{"d_model": 224, "n_experts": 128, "init_std_router": 0.0362, "vocab_size": 32000, "steps": 9646}
Below are experts of layer 6 (counted from 0) of a mixture-of-experts language model. Rows are named router (the router's row for the expert), gate (a neuron's input weights, with its number), up (a neuron's input weights, with its number), down (a neuron's output weights, with its number) and show model dimensions 112-223. Each number is 500 + 40 x the weight over its row's rms, rounded and kept within 0 to 999. Numbers have three digits each.
Before each expert's rows: "comes after" lists some tokens at least twice as common just before its tokens as in all text; "comes before" lists some tokens at least twice as common just after its tokens as in all text. This comes from a sample of Wikipedia text that the model never trained on. Tokens count by the router's weight.

# expert 102
comes after: " |", "|", ":", ";", " /", "aged"
comes before: " |", "'", "th", ")", ";", " /"
router:522532475479508537457455416492467482525564554476450459556496491502428487506516522474487501446483519426515512481512518603505514483553506481492519521447416488500579549524424569496532518583543471448570503503487502489506460456509420508480487498550451605429460469494545509505556535529492465532550537465465515464497508491485540514562579446552
gate0:499491508477480496445463537557499538491467531517462513545542487503478485508529442480533468548511516490544519530473524493507531443463551490550526517468476482526480494497545458520489538501599528517474441532525478543583494505409537445446491539561544524450494445575508495408551562473505526504465501496529532495526553413458518448483480424542
up0:520489490520476497463514582560550516575488455489526558499520533473461491470497555466492506525506462542502542512475521468490551463520469521469446461521561488483475450543509491535461465538465479512542491486494502496505554514514526533504483465479554455481508563451498505504511451553555529521461412508492538547392479494507505497526435527470
down0:539492491478490499460478507486532402490481527424547533522493527479518482553544528475466506564388483522479484506486482470497579460567495477371525540538457479523520478579551487502443411503484437446470506449552494483489474509502478460490528533477542527495450487540605452441450543533457460557505505504555457513488453489538450522500529491471
gate1:487513461513476402525535481506475489553493547524499474435479518527469477478502515452455498485518476459496528469567471577475463489463572490501525452541481439477470490469514550539525541445515522457512475520408507552500557546469479458433519531544551529490461454427477408502529484570594480458456542451450566473509501524557505500497525429572
up1:485549489478475402487482480514490475516501548472509483401487549492490541498502543454518457494517535452470565502546482532481430468521578453493518491559468435509502485471490502570517505465501446506496455486423485509493563506452516429490520566532512580493478487467515420492505503529574419422518553419485503483512476539505498515508457500527
down1:485508529524502484461501429555444537558531541483505459420576556500486435535484489494399497468483490494504501447396452420518476480528551476505506498551494506481433379560485518545528440477564470545514454491534454464539541479503465600486557473505450450549554499419425541477479612488568485470506473490473483543553483531528514505484517434610
gate2:508497480515522536498516502480498519446515505455485473536480519496505442542437493593502484428544544499513547569470467515429483460521507532512470532526383532448459606513432532455510477442494514480539525443513476459440572468450435530480608494502521520473511484469535506451508428621492476564518542480458523568508481500530473537545508445489
up2:543493493518516573486515501491449502438548492459523464516441533535547456533434544584512490458529527484506534556492454488439502471534468529480459546509379497453448620532488509491521465432501477477547517451518530455461551488513404550481584480510499500480498481465543458472481441603490471568503540499475508513494467520538479519517480489474
down2:430527444524554539491510494519542488551533478556429505497435432515547507488468517494491480523527481550472491445537499455470596520511461487512566497493486581544451529427500447556500532512553473524476482471416505531473499488499568510535447519522469569473503481505478461501531467480501611497487546510485539430545613505494564483542494495445
gate3:485454525536485507464508488490540532453566543510484509432461472527527430471585544483583502445471515539558467521525484477447479536482478522517493504470529590544479506466482510485435487477542447457456415480382548457535523532507467507507496437527476507498482442467547446506463509512543525475454471526445501442509450547470543506493515528505
up3:463514481541494480516500461514488446535468500469462467539581526428468527513484470530458464515511440477481493490449543526516519471478507488478524496495475418485564545540496521476495509608477491524538541554568518541489445426442523470528477579558529492498531542504488569518519468542459453456524489452555480558518514471500474495540475451481
down3:602520416488481459542478521525479489454542472524437513489479433416547495513469545470542590468499503526542455453552545452532561547446563502510477487481465522508474570444491440521556570471562591546540533600455482528538454452532464454458510467509493457520468454480469453537480486545572487570508504484478484491465520520538518527540499529514
gate4:448490487541561497510529485419530531449523474515529501520456558494538483508452482460466512493557446525568565525472472393480501547458510440538524532436474462505514598522490512453441514535511539473457476496531555536508419479461424508580466518476462500562555461431455556480481518518493475476528519488486481446482470444513424478532569521482
up4:588508531481516435479493501505499480533494427508447581462505506600463505488510534543564429530504548445502453503469544483444556464476470481532439490566525533534565385452498496507499477449500463474534519453468489526404508517544509501452522525503467557443539548569570508544485481472566481428507472460515513511507526539454536541508452580546
down4:560538370498497464495457502511481490512506478463490525543386507477516490491507495582533451516538519525500471524481581527549500521530506473447582501586465532472478395498574515439499531511544475483455504463497517527526559448473484501480472512498473540519509521492546555486445585420521525550572536438540464499492459491539484496590528483490
gate5:534522542550527431475511545476529524547518471542505508490521467537479507534432470555541569546544560555512555514453447521578558468444494507434539545393494519504521542548518508557525414506497502454503425426467499513509438559511460542496505445501508582534528452516484468532492514468435501537472465546536542427512443459537516463455531470532
up5:483503493513480456416499515505494535530492498506438504510522528477449507502496422554535514450539468555495506430454479537481483454553561451437555426488536522485535536516638549542521553574491486484514423493484478525538436455571425501508497483543529530582530489518431510522488555549457492468523436534535515519472463496473521491482500469500
down5:578552515543504488456509443521534501471533443514573482430495498529480513487514456500517486472557478496466483503623567513542509458449483548494469521564475412473457469495515461481444463460495577402466563545488529550478485522488529543513509476507525449546541521432576475543507440519485512486440495459612491524430491499467457572506493486492
gate6:477502499473433445466414480537486541416446498469480526499448504448475485521398534493517442552441531574565518502523465545524550529559491489493571516538457558473487487454495509524533474562586508486475500502456474528489552486512524535479591505490495512458436484504517545524515492507530504487468455462459509550503534503519486455546521513453
up6:525487562499478525501486496573513483462423538523454511524422479555516493544489498553539485606476409476493454494529519492544581473446430419512558526468509520492503516488536588437510527539538489506491546477516574541528522521500579476516523519515518488510450492522506498554464551428440506453418423479503458522626585506525547503538511427557
down6:495488502509494459464526459488416519502521466518518519414454520506496504565498537428479528523473513545542591526488483529410534473527493514486448517558555470430504464438483415499510496450458540511480507423509481449476524439528456524553463552494449489528506495548503452567497501475509460428491501474484534517454502508569509540497534511561
gate7:468547424522527457630496597512523499463522476427535438549560453518440541499529545482560560484487510528575493438447459497509472446537492486532557437529441553545454438548475525560499489519511507443488536484521500522461512510514471526458460423490509510465530521513473522574532440496475479504469581466508563496539483519507459559533494554502
up7:504449552480474581442503411493479528531447504535484596477465519492575466478451516539452429547488505540475503591549525484470566592477534534483443591491500426430536571470496470457477491488522498566511510563437504493547469504502500512505548535511448484557465439439528505448451504456563505455474458568498489487429501475537523465496525451493
down7:486414517437477488499559502530428460546498498534460467562522523595428461508482519538491513615505456510503538510514401515451533512466508593462487504493557525493403459525475530555531479519531495477469459543504544446499489536531458455505522474458408580519484496635534443544481494428509435531485487519484475466515475527483439548474464501479
gate8:471620539461552525562514472470500515495534539426479474477490470472513511500560448450490492500502480487559492482519547482474458458567459514580443506490502510589530477510435493563470531466440420493505447503585533531473537532526522471516523472520526494567461446463537522427524493509543574506499487533537551493458523528418499539511532467528
up8:506631500444570509509532500461490496500523532461489506460475423473502492477516488491492493506548464499587540467522506487537482517556431511514469530497508576545501492501462489557508555455468427527490486503560521543456479539486526524552490432483536482545515435546544504415526484446518521449509496508502563529475529532414436554519530466523
down8:471527517512493470455501537486467496454480499526504508429543440473528485412498438507546510496563427462486540565505493436513467467546525508485552600491553504540537476624497610456531534525437500513546583526547512448546432477499482480500458532539511470561529518487475493521425522547495476521488505480481478537497487452481533538470502475475
gate9:407460464537550480510515512537507603478443513573459466569483477467482494466541426485472469538493482493412527570462507540533491489433557577554491551526505495531499456494478505429567492500514508494464464485474425511480517583517519483520444543477441547438443485546579524477545495544518522565509509495460472500610485482509480526562501429510
up9:474499452485502505478536464521532512420500567570486475542490497482526512470573465641492463544554516473421473574400487465534453433412523539543561512474455528523501493546512474500505525443465523496435453489503431500544506513493499438561473558482485479527482452550484520496473519431441556619457541504560448540519529504422465488592511496530
down9:477499579499511556541569507520471503498505481490517521571559532541546441430514496469451461455554500531494497533527438464465525527443502460553459519441536449501477485524501421497476477598399533509466563490395551531511458490539466475494460488433571537438496478511451492507479505495456487532522556594509529513482473540519492499513552454527
gate10:544481509463530387578470559544473480466461430527488498464516463531493595495538477481486504551538511484482484557480545520506536458462487435538533499538511545476497506524452498503514521476503531439497481534524481593466482480472584461511475563494482528522526465490531508522574524532509507536483505467511482532522545412464449486484539497496
up10:468498492452436542493500535514501411528438466463503572473478549588502430462547487548523431510496574536499509476491536501563507478505438480456501539535441516493417498440500536519457475509500446486560504490533466448468486492423451579534496510538493526464508501533577478567481559500484499442524483431511485469612575457555486516500528558514
down10:516517442522500489527490479548484513533448491437373583471497522478466487506500484601579522453479508512498446531528561522552500483541525433487477500585477461446520451429507494522489506478511487498459550519518513431488580464471526524446484512466407489449488465472512481539518432538527517412564450462489484533559514493509461520444510545499
gate11:477470503555475442541551512521560401551543574514452495506536459505499535427494469455540510499422562502480487458534505530428514472511518458420435507519500508486475440467490470546495492448514588471570543531456512465475572478493528522485529500557519595456510499553453476463516449500453447472434525432514496506543493567464502592550454524490
up11:430495510551572459478512547515512463515480501495465519493533506498498572432519517483537589516476619487474483499462518514484435457592458482494504500499491500540519476517502480545496564498501577473571479473453451431481582442547496483493509507504488575495490421546529471502473421502532481498469544537462486481480535618522507598519450512491
down11:505504551552493556494431470480526476496486594456508519583552425495564484445463498543463504491506509546498527484502468522495515541553522516504582471437473503527421525527537505468482440477533414512482588563456439426478529519508495490518525433536477452505485535526506509539537473480493575495445505452521509507494483557458524468459487498537
gate12:500486478529545428498408510488421595450576581422429522551576539549476570505489493500485492477477526558438538489512551545563459478526499528533548477459528547472463471542499503509514501514472510478475487461489478492570520433485555516500439509509548498558516530505464468484538539490476524516473515508539537514455448442476543506554521463475
up12:484478437529457490490520448499568410526466444525520503488485457474604426483510460480451510515505486502499475509467438497469514517456449447547407504507465468501498531487487490501511485518498493504517543589471568487412488502525464481478644498423461425377517506581418474517469432453497480532506488495451447511510562531522482503507492513550
down12:499551426473493384489520475519522417519502492445464461448541520516522468574499473549487509510501468441538461570421467510556457555515504489542504538600515528471502520436570558417535520529528549411504481497563527450466546460533446521496499542440507502469521570502449484472449528500467472522481539400436480443451493531466513453508502539595
gate13:525470483536534524530496505427477479501522418589560468552455506448557545534472495492496532455501511496491506545536517460408463535482479535473436556466526524512499486456502548519552467454521514494517504523472443472474566495556469501480465486474382477512519481451495470546464448565505557495530495545520500462431504533493489512520477565527
up13:471429513536462454464538515582559513498524534401555544504525591517516442486553526544521490443557514486615468463521468457504523426459534485505530449468497594521529469507466479542555509563492456501498483502451450495558488521455482493535484468533450543449494539489521548480471508451561493553431487484473517536559440551498470448491458507426
down13:446557552527556485421428501479540509537549466521510442464503460533490508559553482515483498439525487487573475457505515462497504565451532442528514543475551559493488457512530474517452459489487507511472424395438516548498561570529489517508445488505503524530534510493493539544521483469505517468464470500468557457464494565447434512445479497478
gate14:537464469488443489561500505536513524563521474471470477430465467501454517481537470488515534457417472436516495477489478514483487522511575476587537486532470493502471540488462564453484485526501494448435499537519509451481542515455521517607618513585566513455538455437446564484487537526490461499530524428526506467576560546456554473540410468501
up14:463488509508529464559482542477506521527497436445458500520459469529481507452523529530414582528420543507565551561500485461545460491507488531577488574472548512559508464458564488554470490492462464502487452498524540484497578486505485496473613463514524499530531455480530470429499523502502502472459573528524446467579473512525505477561504498458
down14:556432492465513505492575517529502547611518502401553451455530484515506467501484508497503534472526510546487436497485507533443500494496511568486476486527542430490466436447555503520513503516486463501532462412538533551516493549471460477487482510508499478522537507481523451472505502512487555599437453504491564480508474522503548547456477393440
gate15:472493458444520454456554531491515474493478573556431455551483520517545515528616484544488585528427543477521461500503459483562493466415504478503535452521493531529501445469520565553502558457462488524447469503531559518465477526503532569544514514495471573498436468564555475503462535482429503475451573436512480477605503526527363563508554524485
up15:571472507533459568532533486511553491502489491477435536476429499470550505455500524489438468479554506490555491584545636404485462464499510529507519503484517523481522528478527478508486458459558516471432555545482444479522537477495522477457542503548506459573573490492515460512469454489517540524440465530475521469508438573536525496523432452512
down15:525440506520468489558434596529528465456474465565490472523533431543468482513496518486512508526408464415507483492551415472489544470500454512488549496467491540437461593497455540464527497492478441524571469491469504507492523484490477488530459524536444527538481485529524475526448507461432585420556493505441439565524482469461455439475586503530
gate16:500521412541594515532503525550510505460509427508520529511486452515495522509507571491495474591469518489565508497518565522523510431486542455514519446452542477543540495512494568513479539562374507501450485480512526578534439510551514556534436510511504508511488456479498473459528565505442471466550471530456465494507533540495519488558477521503
up16:498553476477550578472497504503571477489491515506528503532524512419476487464518598518529483543521531453475504478487518527493499457507498546478517446461573464474486489566457559420520502508407486572502464477507525510528429499511501514456470503486484538458467474474470524592497537511460416443527562519491536520529485481422512450521457555394
down16:389472537476503500557495472497511463442522518537403502530518453448510519479441528507523453594515468519533457496524544531471496467494541530573518487518454449484489388536530415509461451543535521485490499551557510572556443488561499501526449500511536527500542456539553480458502474440459458548437524538503540485459527543501507441487488491450
gate17:484511474469524420410472468465490476485513507534428502530484561504544544488456529472496440489450498496471501540460494535537442555519525494466498468519480488492531506485544548549466573515567467565526485481469491446483458466483495476479534488438488514415512467552550509514419595531474427455504542512513489469528507479512570495518549502464
up17:518561542448501478445444407500491484494521485462461503516544526515521513529495495475534548560500483545524518476485516528575549549484522450454538451452474484520469492494521532518547524570494490533537513546488520368528496503624522516526538449476455461433492518464531477542455474421451517536418540544488460432508532467474517565497538521473
down17:518606504495488492483528463505555504540428536513483515470427440474491561518533516467476536616528548506532533522501511518520492447450519507504503518418569492547459375506479489450506516450433509495428499554494517499522531449578613552538466387394476534447516486464507491472483480471460446495509576499520458507472465536545502484464536509464
gate18:476516513504489521467499462567571506503577496509491518404458505461417465464511507469551509475512486528555522561559486511586537570402470476418526590461543433585499557489461489523459485508505497510509481483447518462506502589484488520486466448504531501378430484507531496464527481475526493530492500515505511491533519449477544453523566522468
up18:571470502516483474565522507424442540522455527432539439521497513538558508507541490524470472461505557487454514498501521535476445428568525457536498398577466556458510446577545509510533482544473439492490531513534507532426500428509503478547553566485495465547541563522493543462495477497487488470526446487469432489534469518461500547471445521486
down18:434539500519497478527520500537519522529513429499546473477546488479564462477511503521462542502509486566451545503476594477471419491513548400429501472455488484489548406578516594482575552501518441541522461480487476551517560376490520490555511429479523503494407558481567513453517471423570522533503486470462499500499481447566426578509498513486